Below are experts of layer 5 (counted from 0) of a mixture-of-experts language model. Rows are named router (the router's row for the expert), gate (a neuron's input weights, with its number), up (a neuron's input weights, with its number) and show model dimensions 0-127. Each number is 128 + 24 x the weight over its row's rms, rounded and kept within 0 to 255.
After each expert's rows: "gets" lists some tokens that make up at least twice as much of what it gets as of all text. This comes from a sample of Wikipedia text that the model never trained on. Tokens count by the router's weight.

# expert 5
router [157 140 121 108 154 134 152 124 153 108  71 100 151 159 116  92 113 135 139  92 131 111 106  91 105 103  88 127 109  91 163 148 102 106 157 118 153 150 125 148  93 119 103 116 121 119 103 149 149 146 143 124 150 122 179  95 172  98 122 129 115 170  85 116 134 123  83 139 133 145 137 116 166 112 125 125 143 113 109 144 113 145 106 117 126 134 149 114 116 186 111 101 128 173 100 106 152 151 122 148 137 167 176 156 131 123 102 150 178 153 118 140 156 123 118 132 109 158 135 112 153 146 140 144 153 114 121  76]
gate0 [129 129 178 150 142 112 152 166 152 123 163 146 122 154 112 148 141 144 108 118 117  87 124 116 142 137 135 141 126 104 163 138 117 165 103 123 113 152 149 144 137 100 106 118 137 151 111 109  86 140 103 157 110  73 162 166 145 160 106 151 107 150 112 113 155 121 139  79 150 118 135  96 144 126 117 100 168  70  99 143 136 161 109 157 104 111 138 133 128 125 120 129 110 132 119 152 121 141 143 138 133 109  89 114 155 123 107  93 162  97 146 160 126 114 133 133 169 145 150 151 107 170 116  95  91 156 114 115]
up0 [146 150 165 132 128 112 104  93 121 130 167 102 139 204 118 150  75 178  87 134  83 168 124 103 138 167 119 101 132 148 130 116  88 153 132 118  92 145 177 172 113 108 115 129 123 153 103 105 131 158 136 167 143 142 127 134 129 125 119 154 103 166 154  78 166 157 133 137  99 175 135 115 122 137  82 123 135 134 136 207 139 101  89 113 144 175 129 134  83  90 101 151 106 162 135  97  77 169 157  89 113 113 135 113 147 120 110 142 112 104 124 112 134 145 145 133 142 113 122 152 108 140 133 117 140 127 130 140]
gets: "/", "-", " (", "W", " 0", "("

# expert 22
router [ 85 164 136 137 115 128 106 110  54 125 149 155 108 108 164 156 201 115 102 177 124 147 114 105 168 103  94 162 176 103 102 129 150 112  80  78 116 141 154  95  80 145 143 109  82  91 136 117 182 131 108 160 138 140 126  77  92 134 157 102 103 125 107 111  85 100 125 109 144 175 100 139 149 126 115 125 181 155 134 114 130 109 111 121 114 156 148 125 117 137 138 115 111 115 110 133 112 124 138 104 156 130 130 141 150  80 112 119 124 119 114 145 124 156 135 148 136 124 114 106  99 105 147 105  72 142 116 192]
gate1 [ 90 156 110 117  90 125 142 130 162 122 152 121 149  91 151  87 130 138 158 142 153 141  95 115 157 115 122 138 158 134 136 123  90 136 163 107 114 110 178 138 111 113 172 118 152 125 158 133 139  99 136 162 128 111 153 130  94 136 127 116  94 140 110 121 125 131 163 163 121 182 153 136 137 179 171 152 143  76 129 129 162 165 111 177 125 109 180 118  98 146 118 157 103  67 156 130 148 160 119 111 145 175 106 105 131 108 120  99 121 165 134  89 133 136  88 125 129 111 148  81 129 108 135 140 103 165  92 109]
up1 [146 139  91 116  98  82 157 132 112 170  83 164 116 129 145 107 127 159 103 101 129 133 131 100 130 140 110 128 128 190 157 125 126  79 151 148 152  96 117 121 156 125 107 118 117 130 147 104 127 139 115 129 109 155  85 136 124 102 133 113 123 136 150 100 143 136 146 152 125 128 107 165 119 126 148 131 120 179 145 167 150 129 116 165 121 137 119 106 113 166 135 126 123 172 158 169 110 132 185 136 142 143  90 110 128 113 111  94 101 137 151 131 100 111 164 116 166 143 163 143 130 142 114 141 132  96 113  88]
gets: " in", " the", " |", " for", " with", " at"

# expert 6
router [146 156 116 174 124 152 137 122 109 145  68 123 191 135 116 124 101  92 104 150 113  97 149 137 140 120 151 137 116 132 127 113 138 103 141 144 122  92 136  99  83 132 152 105 179 165 143 112 125  95 162 137 132 135  85 120 156 121 121 114  98 154 175 133 119 168 128 150 142 120 153 133 102 117 154 169 112 106 125 128 136 184  94 111 111 163 155 131 160 142 123 100 118 105 115 125  91 125 117 108 125 138 147  86 152 108 108 132 101 135 112 119 135  93 139 133  99 125 136 115 135 143 122 152 145 120 171 138]
gate1 [121 129 110 125 105 135 109 128 154 158 158 136 168 106 118 133  47 109 117 134 164 141 132 122  76  93 127 132 104 153 148 137  99 154 157 147 149 145 114 130 126 147 165 123 156 114 164 179 134 112 121 112 110  95 131 115 135  81 106 100 127 135 116 134 120 107 141 157 134 117 128 112 106 126 117 145 155 130  99 135 133 146 136 104 111 131 116 123 113 105 108 123 129 125 126 123 129 134 123 102 135 135 129  98 154  88 128  94  94 134 102  97  93 100 149 149 128  94 144 151 129 108 114 119 108 119  98 133]
up1 [153 136 112  99 100 140 144 134 108 130 152 118 173 135 107 152 134 126 118 139 164 136 160 119 125 124 145 143 117 117 143 127  90  96 133 162 164 127  66  82 108 158 121 142  99 113 163 139 135 143 163 108 103  95  97 132 118 119 131  84 113 174 113 138 123  94  95 183 105 125 117 151 133 110 119  68 119 132 133 147 140 165 134 106 142 132 100 121 105 101 106 103  70 145 116 124 127 119 109 138 154 118 134 102 141 146 116 119 131 139  84 127 156 146 148 167 162 125 121 126 159 115 109 116 109 171  95 119]
gets: " =", ")", " that", " which", " School", " election"

# expert 13
router [145 121 116 153 165 128 137 133  78 110 127  89  96 137 127 153 164 119 113 168 142 130 130 114 120 152 136 136 136 170 120  98  95 125 170 112 115 117 136 127 134  77 109 108 130  99 142 140  38  98 150 137 192 119 125 106 152 159 160 128 171 140  61 121 120 135 153 118 133 132 115 128 133 120  88 110 145 162 163 131 150 146 166 127 121 157 126 155 138 147 122 137 138 145 142 136 106 170 146 139 111 161 126  95 119 152 184  91 133  77  91 103 137 126 102 141 125 149 146 107  86 209 135 128  96 136 113 150]
gate0 [138  98 130 139 151 147 141 128 142 130 129 124 105 150 108 137 134  94 118 116 116  71 162 130 116 147 149 150 112 128 165 128 117 162  99 114 119 136 166 125 154 132 126 137 108 153 135 114  90 167  83 123 134 182  84 115 124 104 147 133 159 142 114 137 121 114 147 155 119 123 128 159 106 125 128 125 134 112 107 155 124 174 159 145 172 130 117 118 151 174 131  87  70  78 161  89 119 111 154 121 157 165 139  96 161 132 114 115 149 130 139  84 110 135  76 151 133 113 105 118 133 155 140 127 150 146 105  81]
up0 [137 101 128  90 128 105 119 142 151 145  96 138  98 108 107 123 110 154 105 134 199 105 143 136 135 155 161 128 164 170 104 145 128 119 151 129 140 108  86 114 119 142 107 170 114 107 165 112 111 130 108 145 138 113 133 156 178 125  64 160  92 144 108 141  93 142 141 124 164 141 119 138 148 104 186 141 121 126 120 102 115 158 144 151 127 142 155 109 111 126 102 121 117 124 127 123 136 139 129 140 151 118  67  97 137  82 117 132 131 139 128 148 101 112 164  94 133 140 136 118 147 140 143 136 115  86 116 129]
gets: " the", " in", "al", "d", " won", " district"

# expert 20
router [105  98 125 106 123 158 148 105 110 134 109 153 139 130  92 139 126 139 120 101  87 123 196 163 124 103 129 131 111 149 119 127 156 131 114 137  84 106 127 144 117 110  93 108 147 163 136  94 100 145 109 117 137  98 101  93 116 107 109 102 139 144 124 119 150 115 147 131 140 132  87 137 149 127 153 105 126  87 142 111 121 102 165 109 129  97 153 108 122 176 135  90 116 141 121 157 161 142 111 132 149 145 163 140 109  73 145 129 134 126 106 133  93  86 138 112 116 144 155 163 114  91 100 131 113 161 177  96]
gate0 [158 148 132 150 113  98 148 122 111 149  84 122 164 117 117 101 143  84 143 129 121 102 157 123  89 159 123 137 114 154 177  91 120 112 132 135  73 135 110 110 121 131  86 143 121 140  64 131 136 141 103 143 130 129 157 135 147  95 118  90  85 133 178 111 101 166 128 146 151 123  86 122 108 161 150 179 114 155 130 137 103  78 138 160 149 137 130 146 129 159 190 138 150 134 107 110 138 116 118 136 132 102 104 135 103 106 160 124 120 127 136 119 152 161 141 156 127 113 127 100 109 147 135 164  91 104 136 150]
up0 [145 171  98 121 121  68 165 142 103 104 127 137 149 137 100 115 169 108 135 198  98  87 133 142 118 123  94 128  65 119 131 138  58  67 134 129 122 112 133  88 112 124  67 123 112 115  83 156 144 124 114 117  97 127  96 152 104 111 113 117 103 137 125 118 107 114  84 128 132  94 120 170 122 153 148 118 140 127 116 104 117  58 158 198 129  96 103 115 149 107 145 111 108 121 102  93 100  97 117 107 157  72  92 105  98 127 144 100 134  86 119 114 102  87 113 153 133 177  93 160 130 137 101 154 128 103  94 151]
gets: ",", "),", "\",", " in", " (", ";"

# expert 16
router [141 122 105 182 164  82 136 150 135 139  79 120 102 103 126 181 154 106 154 170  95 101 119 113 114  91 152 128 147 112  92 122 133 139 146  98 124 124 119 152 117 115 126 143 158 120 165 118 166 107 130  94  77 140  91 132 126 125 108 151 102 116 165 156  99 144 172 109 110 108 115 115 160 119  91 122  89  86 164  95 191 172 152 142 134 151 120 187 133 161  93 136  99 139 171 168 149  74 105 149 121 149 134 134 116 114 113 130 114 125 182 179 131 126 115 116 119 132 134  94  88 127 139 102 163 113 119 126]
gate1 [ 84 100  92 137 129 119 132 185 129 141 138 113 132 172 167 139 115 152 119 132 104 156 133 141 122  86 134 124  88 112 134 138 135 101 153 155 131  98 131 155 115 157 128 128 129 119 120 154 119 183 173 114 132 132 107 146 106 127 103  94 134 140 158 125 121 162 126 145 164 103 145 172 166 130 100 118 143 159 105 111 112 112 131 118 190 105 121 136 128  93 132 137 175 153 143  96 144 139 157 125 147 151 134 140 126 112 129 136 130 166 145 149 135 126  92 102  99 124 161 155 109  97 139 129 115 160 146 128]
up1 [ 84  85  85 129 158 118 151 177 125 138 131 114 126 119 176 146 140 146 141 142 115 141 140 144 101 111 119 139 124 119 112 156 139 135 137 114 138 108 133 131 100 150 130 153 133 118 132 150 130 177 178 128 126 144 130 146 114 128 129 102 143 119 173 119  96 165 147 132 136 113 140 180 137  95  86 120 143 125 147  94 120 114 128 102 152 122 115  93 100 133 122 154 174 126 144 134 167 128 179 110 121 145 111 174 139  89 138 130 107 136 135 145 121 131 125 113 144 120 157 174 128 113 132 149 128 154 145 134]
gets: " that", " which", " he", " it", " It", " who"

# expert 36
router [112 121  92 110 125 126  91 106 134 149 158 121 129 136 138 176 135 140 132  96  92 103  60  92  97 158 123 122  91 105 149 150 144 123 165 119 112 105 118 123 134 110 160 133 142 117 127  88 115 138 135 108 103 158  91 109 151 108  98 126 137 144  98 137 150 138 120 152 137 152 107 116 144  89 129 114 113 104 155 115 159 147 146 105 130 116 155 176 138 138 115 134 116 134  75 173 121 116 102 128 145 137  83  99 117 133 171 111 150 112 112 123 147 131 115 179  93 156 139  99 150 162 130 153 132  86  83 120]
gate17 [139 135 130 127  86 116 141 127 144 158 126 139 149 141 147 151 122 128 151 102 170 133 131 117 135  96 139 111 151 122 171  83 108 123 101 168 133 140 115 130 126 148 138 133 146  78 111 190 114 127 150  98 119 103 119 119 138 126 117 117 121 113 133 107 144 140  93 123 112 129 118 145 157 115 146 121 173 100 113  90 175 123 140 141 144 121 135 136 133 100 121 103 115  89 143 103 127 131 131 130 101 137 121  88 141 167 156 148 148 158 152 144 117 173 116  77 110 144 137 147  90 106 128 120 130 112 129 155]
up17 [131 129 117 114 124 131  88 159 164 116 189 131  93 122 132 120 163 120 106 191 105 133 139 108 141 116 120 178 127 119  93 145 129 121 160  79 144 168 137 168  97 139 127 128 157 123 145 131 124 110 134 152 158 145 169 139 132 161 122 120  84 132 133 120 101 101 144 116 129  76 116 148 112  92 132 191 118 145 114 176  94 143 121 114 107 122 114  96 159 125 118 134 157 131  89 137 145 149 121 160 128 181 163 156 116 120 108 117 132 139 120 108 127  91 131 163  99 128  98 121 156 161 161 153 115 156 145 134]
gets: " and", " was", " he", " or", " but", " He"

# expert 32
router [ 64 107 101 115 127 113 133 107 142 136 118 111 156 176 132  77 108 101 135 113 113 157 137 129  95 137 167 109 154 127 149 130 118 106 138 123 121 112 120 124 125  87 146 132 171 157 155 103  96 115 151 118  74  77  97 107 155 147 166 136 160 146 104 120 135 115  70 111 126  81 116 135 157 133 124 101 132 148  64 177 147 152 127  61  77 133 152 119 140 104  66 125 107 158  80 117 137 105  70 108 107 118 113 133 121 117 114 110 168 136 136 124 143 132  99 118  88 156 160 169 125  99 133 152 146 157 112 161]
gate0 [120 150 133 146 139 141 157 121 135 143 136 115 178 154 132 129 160 101 140 107 116 124 125 134 114  94 154 107 130 167 119 125 119 102  94 163 123 154 102 142  93 111 146 132  92 156 154 126 155 114 113 148 144  87 139  99 133 136 128 127 139 150 113 132 159 109 115 123 171 134 133 151 153 132 174 144 137  86  97 139 118  88 140 112 144 172 180 151  84 127 132 166 131 131 143  95  97  77 163 111 104 117 132 126  93 135  98 146  97 149 101  81 178 126 163 149 132 141 128 171  79  90 119 122 124 115 118 128]
up0 [ 96 131 121 136 139 133 102  70 128  87  84  97 114 123 117  90 168 154 128 126 118 116 125  65 121 108 157 156 164 140 132 119 152 171 110 135 125 101 133  95 108 162 120 147 119 132 162  85 113 118 145 100 105 107 149 160  97 128 144 119  79 164 159 119 107 126 130 128 166 112 106 116 125 111 151  94 156  86 176 115 102 119 156 133 129 125 126 157  80  92 132 105  90  88 117 131 108  93 121 108 113 101  97 124 130 114 149  96 136 141 103 136 140 132 154 128 124 175 176 158 104 103 121 111  94 133 131 102]
gets: ",", ".", " century", "th", " 17", " 2000"

# expert 38
router [ 86  99 124 131 145 135 107 101 135 149 115 103 161 121 109 147 108 149 145 141  88 130 143  93 129 125 145 143 118 136 148 114 177 124 136 145 139 130 139 102 131 143 151 121 162 172 129  95 106 130 132 125 145 117 143 120 132 149 111  92 153 131  83 104 154 150 138 107 105 164 156 145 150 143 126  83  85 145 141  82 141 155 159 103 101  57 170 130 138 144 145 123 126 179 145 131  99 147 108 122 147 106 146 128 147  95 107 127 138 137 145 146 159 119 122 156 118 129 117 169 128 128 122 149 119 127  87 163]
gate0 [151 173  90 110  96 120 132 111 120  76 140 109 140 110 113 146 126 123 120 153 134 143 140 134 140 146 125 105 142 110 105 185 122 111 102 120 119 132 143 162 138 141 113 134  92 143 144 150 120 164 150 144 116 110 150  83 127 152 107 133 200 111  77 189 124 157 152 131 127 157 113 156 135 174 105 168  39 119  87 150 178 119 116 185 152 133 130 165 146 160 115  85 130 124  94 118 101  99  98 161 109 108 108 122 133 152 124 110 117 101 152 138 160 122 122 132 110 128 138 120 131 128 122 120 124 109 121 113]
up0 [109 111 128 126 156  99 125 150  97 164 137 150 153 106 167 115 140 133 119 126 111 115 121 113 130 112 139 131 142 163 141 129 158 137 156 137 113 107  91 115 110 164 152 147 129 131 133 126 108  64 144 145 172 160  93 203 142 117 146 104  71 135 168  94 111 106 135 111 129 108 102 129 136 124 111 127 170 117 128 126  92 157 100 101 123 177 119 103 127 129 148 149 166 128 135 112 117 101 135 139 155 153 146 127 104 165 160 118 136 124 116 100 135 142 131 102 148 184  56 107  99  75  93 121  98 157  94 175]
gets: " and", ",", " &", " or", " of", ";"

# expert 4
router [ 89 166 157 111 128 147 127 129 109 135 102 128 121 161 130 105  97 145 113 150 164 158 164 133 142  84 107 123 118  70  94 144 145 155  85 155 119 127 115 146 121 142 137 164 155 108 126 140 140 124 132 155  99 131 130 147 108 147 140 125 105  98 135 155 143 114 119 115 151 116 111  86  94 158 109 151  79  94 145 145  97 150 122 121 131 132 136 119 125  82 122 155 123 163  90 115 159 132 116  79 141 124 156 101 100 137 143 130 139 108 127 126 133 176 150  87 124 104 142 111 101 141  99 137 151 107 159 222]
gate1 [105  78 148 114 130 123 123 110 111 108 109 154 131 126 156 154 135 192 143 105 151 139  86 124 131 159 161 162 108  81 126 125 155 108 154 133 148 108 118 124 103 137 132 188 102 138 114 106 145 110 143 133 104 136 135 128 116 141 120 121  98 127 116 143 149 113  72 111 150 148 133 109 133 141 156 136 157 124 106 121 100 125 194 142 148 131 103 151 112 110 132 112 135 135 136 104 151 145 153 114 117 141 112  86 160 148  65  92 129  79 127 161 179 128 116  96  86 169 144 124 115 111 111 163 115 134 118 160]
up1 [ 79 133 128 160 124 134 139 112 127 131 105 147  66 151 120 103 171 125 155 136 144  89 157  99 145 139 147 166  91 128  96 133 105  88 161 155 144 127 149  91 159 164 123 151 114 116 185 131  84 122 127 157 157  74 106 180 157 141 148 142 127 127  80 142 122 150 164 109 147 107  94 129  80 121 146 148 112 152 127 134 152 150 111 123 103 109 119 102 135  89 148 139 120 138 141 112 167  99 128 141 146 121 125 116 114 161 140 104 155 118 110 133 141  97 178  90 136 106 146 114 123 167 112  98 122  86 105 133]
gets: "\n", " to", ".", "==", " into", " =="

# expert 41
router [175 172 107  95 101 144 144 118 149 167 118 154 107 109 122 122 120 103 112 101 128  98  72 177 116 143 130  86 118 113  94  97 117 105 102 125 110 134 104 183 123 165 130 164 206 106 149 132 135 127 143 110 121 130  89 104 125 132 170 121 154 149 132 132  98 162 101 122 119  73 131 133 108 161 132 129 108 125 124 111 183  87 101 108 160 155 119 151 159 141 119 158 114 124 122 117 138 119 149 140 111 124 145 110 109 114 143 144 125 142 126  85 145 137  98 138 174 117 143 112 130 125 141 163  99 129 187 118]
gate0 [144 113 110 112  94 173 133 121 119 149 112 115 116 116 171 127 124 128 138 164 106 145 171  82 137 159 146 157 115 123  84 155 149 136 132 103 155 154 120 151 116 120 129  85 131 126 101 133  85 152 126 151 151  99 127 164 137 105 178 152 138 127 146 126 131 167 158 102 167 141 129 158 140 112 147 119  72 117 125 155 131 110  97 116 130 154 115 160 106  71 102 138 119 113  91 118 151 127  92 107  94 143 105 132 147 134 144 161 112 122 153 114 127 111 109 158  84  78 109  98  81 134 175  98 124 122 156 156]
up0 [124 108 104 145 132 142 109 107 132 133 126 119 122 130 143 101 114 133 139 110 162 153 125 121 122 100 137 121  73 127 152 141 101 174 103  85 156 162 107 136 189 157 125 111  86 139 142 152 182 157 137 138 131 101 114 153 114 173 150 110 133 104 148 118 134 159 156  78 119  90 107 153 137 130 133  72 119 145  93 191 123  91 135 115  89 112 138 140 110 129 133 172 104 101 144  97 174 117 148  78 117 141 128 121 164 145 133 158 125 114 107 155 136 127 144 170  83 116 141 126 100 149 144 133 106 124 134 123]
gets: " (", "-", " \"", "(", " ", "'"

# expert 9
router [148 166 129 122 172 148 120 135 126 128 121 120 133 141 152  78 129 145 130  90 125  87 160 111 164  88 106 171 148  81 129 144  83 140 109 132 112 118 113 127 154 142 106 129 112 143 134 111 136 118 131 102 118 117 128 133 141 116 152 144 160 137 147 155 141 159 117 125 117  89 125 126 164 133  96  84 137  86 123  81 107 130 152 126 121 147 150  92 113  76 121 150 101 121 111 157 114 158 141 161 131 146  95 155 117 146 129 110 154 123 161 148 120 123 133 141 113 126 149 160 117 142 133  89 114 131 163 192]
gate1 [137 152 116 109 150 160 113 140 114 123 123 174 141 156 143 110 111  88 114 124 166 163 118 141 133 135 113 135  84 108 127 140 115 126 126 125 104  96 142 100 129 154 124  96 142 111 153 142  98 116 172 104 100 122 100 114 130 148 104  96 110 144 128 118 120 117 121 115  70 111 147 136  81 162 153 166 186 118 149 104 132 154 121 123 152 119  99 115 136 110 154  98 150 102 142 116 175 164 144  94 153  92 101 147 107  80 135  91 136 147 137 122 169 129 130  98 105 171 120 162 106 142  62 102 164 113 156 142]
up1 [151 102 137 135 170 115 187 109 120 148 134  88 124 120  97 160 143 135 149 112 103 104 130 122 128 136 169 116 169 168 179  92 131 147 147  90 180 138 153 150 155  82 142 145 120 142 115 114 130 137 124 138 141 130 130 142  99 156 100 125 110 147 142 125 151 116 154 132 154 128 122 121 137  77 132 109  92 146  96 148 112 108 137 194  64 153 154 146 137 159  98 123  91 130  87 152 113 111 139 144 102 158 166 145 132 147 142 155 118 134 124 111 109 142 134 141 149 128 130 114 154 142 159 174 123 159 119 118]
gets: "\n", "==", " ==", "===", " ===", "---|---|---|---|"

# expert 69
router [150 137 132 139 139  88 115 123 134 130 122 172 152 150 145 166 146 127 118 129 135 160 171 160 165 144 110  92  94 116 131 106 113 161 176 120 171 120 129 107 156 131 129  90 131 129 143  98 112 125 123 114 107 106 108  84 108 124 128 152  96 153 137 132 160 113 101 135 141 144 126 109 130 120 126 146 179 174 141 112 109 178  84 143 157  97  98 147 133 145 110  86  93 138  95 117 111 156  98 117 151 130 118  84 146 149  90 123 128 157 112 115 134 137 151 137 139  81 142 120 138 117 137 119 125  79 105 114]
gate0 [112 148 165 126 141 141 119  98 119 102  88 153 141 154 115 179 113 116 103 108 135 147 119 122 148  84 122 100 121 121 137 132  90 102 119 143 130 118  98 120 152 171 135 148 152 117 136 158 124 117 140 123 156 124  94 102 134 140 170 105 156 106 187 131 119 131 136 135 127 115 135 145 116 103 102  92 112 156 155  62 112 120 134 129 114 108 175 147 184 120 109 158 136 116 120 140 164 132 131 114 116  99 141 133 101 144 146 113 103 171 125 111 138 112 129 165 179 120 120  99 139 124 133 169 130  96 129 150]
up0 [128 146 113 110 140 162 152 148 131 165 168 127 131 136 100 109  97  92 160  69 103 137 103 134 138 118  98 134 194 192 130 138 106 109 154 108 151 187 139 138 137 119 141 131 164 131 100 143 126 148 140 150 154 114  86 116 126 120 157 172 153 127 129 122 169 146 135  93 157 104 114 160 125 112  79  91 132 122 127 126 111 116 134 149 118 109 165 189 118 134  96 124 126  97 131 144 122 112 130 128 150 101 128 153  90 142 109 121  88 133  79 135 145 130 162 133 114 115  98 120 139 132 124 173 148 136 156 116]
gets: " the", " The", "The", " his", "s", " its"

# expert 52
router [141 158 116  99 126 150 146 165 140 130 142 128 133  98 121  69 116 108 138 127 124  73 158 130 155 105 130 140 122  93 158 162 119  71 117 132 109 125 138 106 110 135 125 118 131 112 138 115 145 122 127  77 159 122 157 104 110 162 126 145  69 107  94 113 145 126  97 107 115 154 136 169 129 136  76 102 149 115 100  79  95 107 147 140 117  95 131 100 118 193 146 125 125 129 122 135 175 145 120 193 143 115 130 138 190 149 146 133 189 150 115 140 111 156 107 166 125 138 156 172 149 114  59 121 143 117 112 124]
gate0 [161 111 123 128 117 142 118  92 141  82 153 155 115 109 115 130 124  97 122  91 104 142 114 115 138 148 166 138 111 113 111 120 164 162 131 154 145 170 128 148 106 103 134  98 194 122  87 116 148 153 156 124 116 136 119 128 126 102  97 145  95 112 116 125 139  75 116 120 104 109 119 122 149 118 114 104 147  96 103 130 174 151 171  91 186 163 156 130 136 156 119 148 121  98 108  70 155 122 110 135  81 149 153 109 154 126  86 131 140 162 113 119  84 182 138  98 109  82 114 106 118 139 120 106 139 143 109 138]
up0 [127 131 103 135 115 116 113 179  96 158 186 121 145 121 111  96 170 135 112 120 147 129 127 170 106 126 120 153 135 135 139 126 111 121 111 116 152 112 130 109 109 163 126 147 106  96 140 150 159 126 143 121 129 120 142 115 105 127 123 115 149 105 125 135 159 160 124 151 162 111 116 117 122 158 138 164 125 129 131 166 117 122 107 169 109 104 103  82 138 115 135 129 174  78 136 163 116 159 162 113 124 136 100 115 120 116 136 173  60  99 150 127 121  67 142 132 103 131 104 139 114 119 136 128 151 118 122 119]
gets: "-", "\n", " (", " ", "==", ":"

# expert 27
router [137 116 156 110 120 141 118 163 134 133 145 171 107 123 160 116 125 160 101  95 112 132 142 116 120  98 113 159 153 109 122 145 148 122  92 187  98 139  94 115 158 101 124 132 113 114 116 121 134 118 132 166 117 109 124 160 108 150 140 112 142 105 123 153 142 131  94 114 148 126  88  97 139 154 112 115 101  99 136 131 119 189  98 107 116 157 156 118 145 131 118 148 126 113 101 104 151 145 133 120  80 125 122  88  95 137 132  84 134 124 139 162 127 137 107  86 124 119 138 110 124 132 141 113 130 110 157 157]
gate1 [140 165 112  96 121 144 141 113 115 107 114 113 150 116 138 103 148  84 133 135 122 107  84 131 128 122 173 149 144 102 118 166 117 131 133 135 187 152 135 136 111 105 138 115 104 100 113 110 117 172 102 109 138 142  90 144 135 137 163 132 137 120 170 158 113 107 131  91  75 135  69  95 120 100 105 130  89 195 127 110 100 126 169 144 137  85 126 100 113 129 185 164 108 133 130 117 110 155  96 152 146 145 107 100 132 165 192 109 116  92 159 136 103  88 160  98 143 123 131 176 101 149 121  82 121 117 108 135]
up1 [128 131 142 141 168 164  81 106  97 117 182 112 103 119 144 111 135  97 137 129 136 115 118 102 119 181  75 101 132 118  86 111 150  70 159 100 131 153  84 131 101 134 118 134 177 149 159 137 117 109 191 125 123 166 135 109 120 111 107  70 165 152  89 109  86 113 106 117 122  92 142 149 127 109 116 134 172 116  55 143 137 130  69  94 140 141 137  90 128 103 163 105  97 163 132 117 132 153 143  97 140 140 117 119 108 119 138 128  99 166 115 128 138 131 119 162 133  90 151 102 138 104 134 114 119 132  95 139]
gets: ".", "\n", ").", "==", "\".", ".\""

# expert 68
router [ 97 120 106 113 168 166 134 125 106 144 148 123 146 116 126 125 103 145  81  73 140 114 180 141  98 109 163 178  95  67 110 136 151 103  93 138 105 174 133 172 146 118 114 166 153 130 155  94 154 134 104 121 131 137  95 149 108 112 114 117 125 142 120 131 153 172 111 127 118 110 147 138 128 110 142 105 127 130 128 117 133 127 147 107  91 125 113 110 154 102 108 168 109 167 127 146 166 126 134  90 151 146 116 125 119 128 124 119 161 119  90 132 107 170  94 113 144 131 120 127 122  91 106 119 141 104 100 156]
gate0 [168 145 133 145 120 138 125 137 145 106 100 136 144 102 133 122 129 116 101 110 107 133 137 153 124 139 127 154 118 175 101 124 135 118 100 109 124 188 140 151 153 103  93 129 168 154 143 156 121 137 105 132 156 151 155 154  60 124 131 112 112 129 111 104 173  95 112 128 137  81 130 137 151  96 137 129 116 121 134 131 134 122 106 130 130 150 131 142 147 179  97  74 127 130  98 142 136 150  71 160 116 189 101 131 155 145 137 131 157 122 132  68 155 138 150 114 137 115 133  82 126 164 139  99 115 162 137 112]
up0 [145 110 139 171  92 154 121 138 133 132 121 134 155 145 135 105 114 148 150 127 106 140 159 143 115 183 150 151 134 160 173 125 159 161 138  78  74  99  94 134 126 138 149 123 147 133 114 119 153 106 113 106 172 103  95  93 119 113 122 162 103 114 114 128 154 140 155 166 151  98 114 116 129 172 102 129 153 134  82 136  82 107 125 135 135 128 130 134 133 105 135 101 129 128 112 135 154 120 144 140 177 139 108 148  72 103 100 116 117 140 165 141 126 124 168 136 149 136 107 118 173 142  66 122 150 192 144 131]
gets: " and", ",", "|", " |", " but", " or"

# expert 28
router [125 134 127 117 142 116 114 145 146 127 150 133  78  99  97 118  81  94 104 105  88  81 163 158  75  79 159  98 113 103 114 124 138 128 101 144 119 133 109 169 127 157 124 146 110 147 156  84 116 153 139 139  84  87  89 128 104 109 156 138 134  90 125 118  95 122 106  93 146 130 115  71 129 122 145 117 153 101 136 114 149 129 101 113 147 139 141 121 103 114 102 197 151 140 126 158 160 117 111  97 133 167 117 116 104  92 124 118 128 153 109 165  90 154 120 145 132 108 124 168  82 108 110 132 124 115 165 120]
gate1 [139  98 119 168 115 154  87 151 124  88 100 128 148 111 167 110 124 125 112 158 152  86 150 176  99 103 152  88 140 159 135 165 100 185 122 119 112 143 107 146 182 115 143 132 166 119 160 132 115 115 107 142  64 111 167 129 160 123 157 106 137 124 172  92 159 163 136 128 140 107 160 164 141  88 153 144  92 143  90 109 159 132 156 104  95 155 153 144 135 145 109 171 132 111  80 109 130 144 111 162 137 152  80 119 145 139 123 108 152 138 156 145 136 117 112 142 115 139 121  76 106 137 159 145 105 107 140 131]
up1 [106 134 126 119 111  94 142 108 119 150 152 113  91 156  71 123 169 139 136 120 116 113 118  98  95 157 143 163 142  80 136 120 163  83 155 132 145  85 117 126  63 118 103 109  88 146 107 134 123 142 151  93 158 116 118 142 121 174  70 126 123 123 119 125 103  71 124 127 113 131  93 102 132 143 117 118 148 146 154 134 153 138 142 171 103  98 123 128 164 146 143 111  78 109 160 147 117  84 147 103 106  87 175 141 161 133 146 121  76  74 112 117 134 158 124 100 107  93 161 165 123  85 149 106 168 140 118 120]
gets: ",", " as", " is", " was", " are", "),"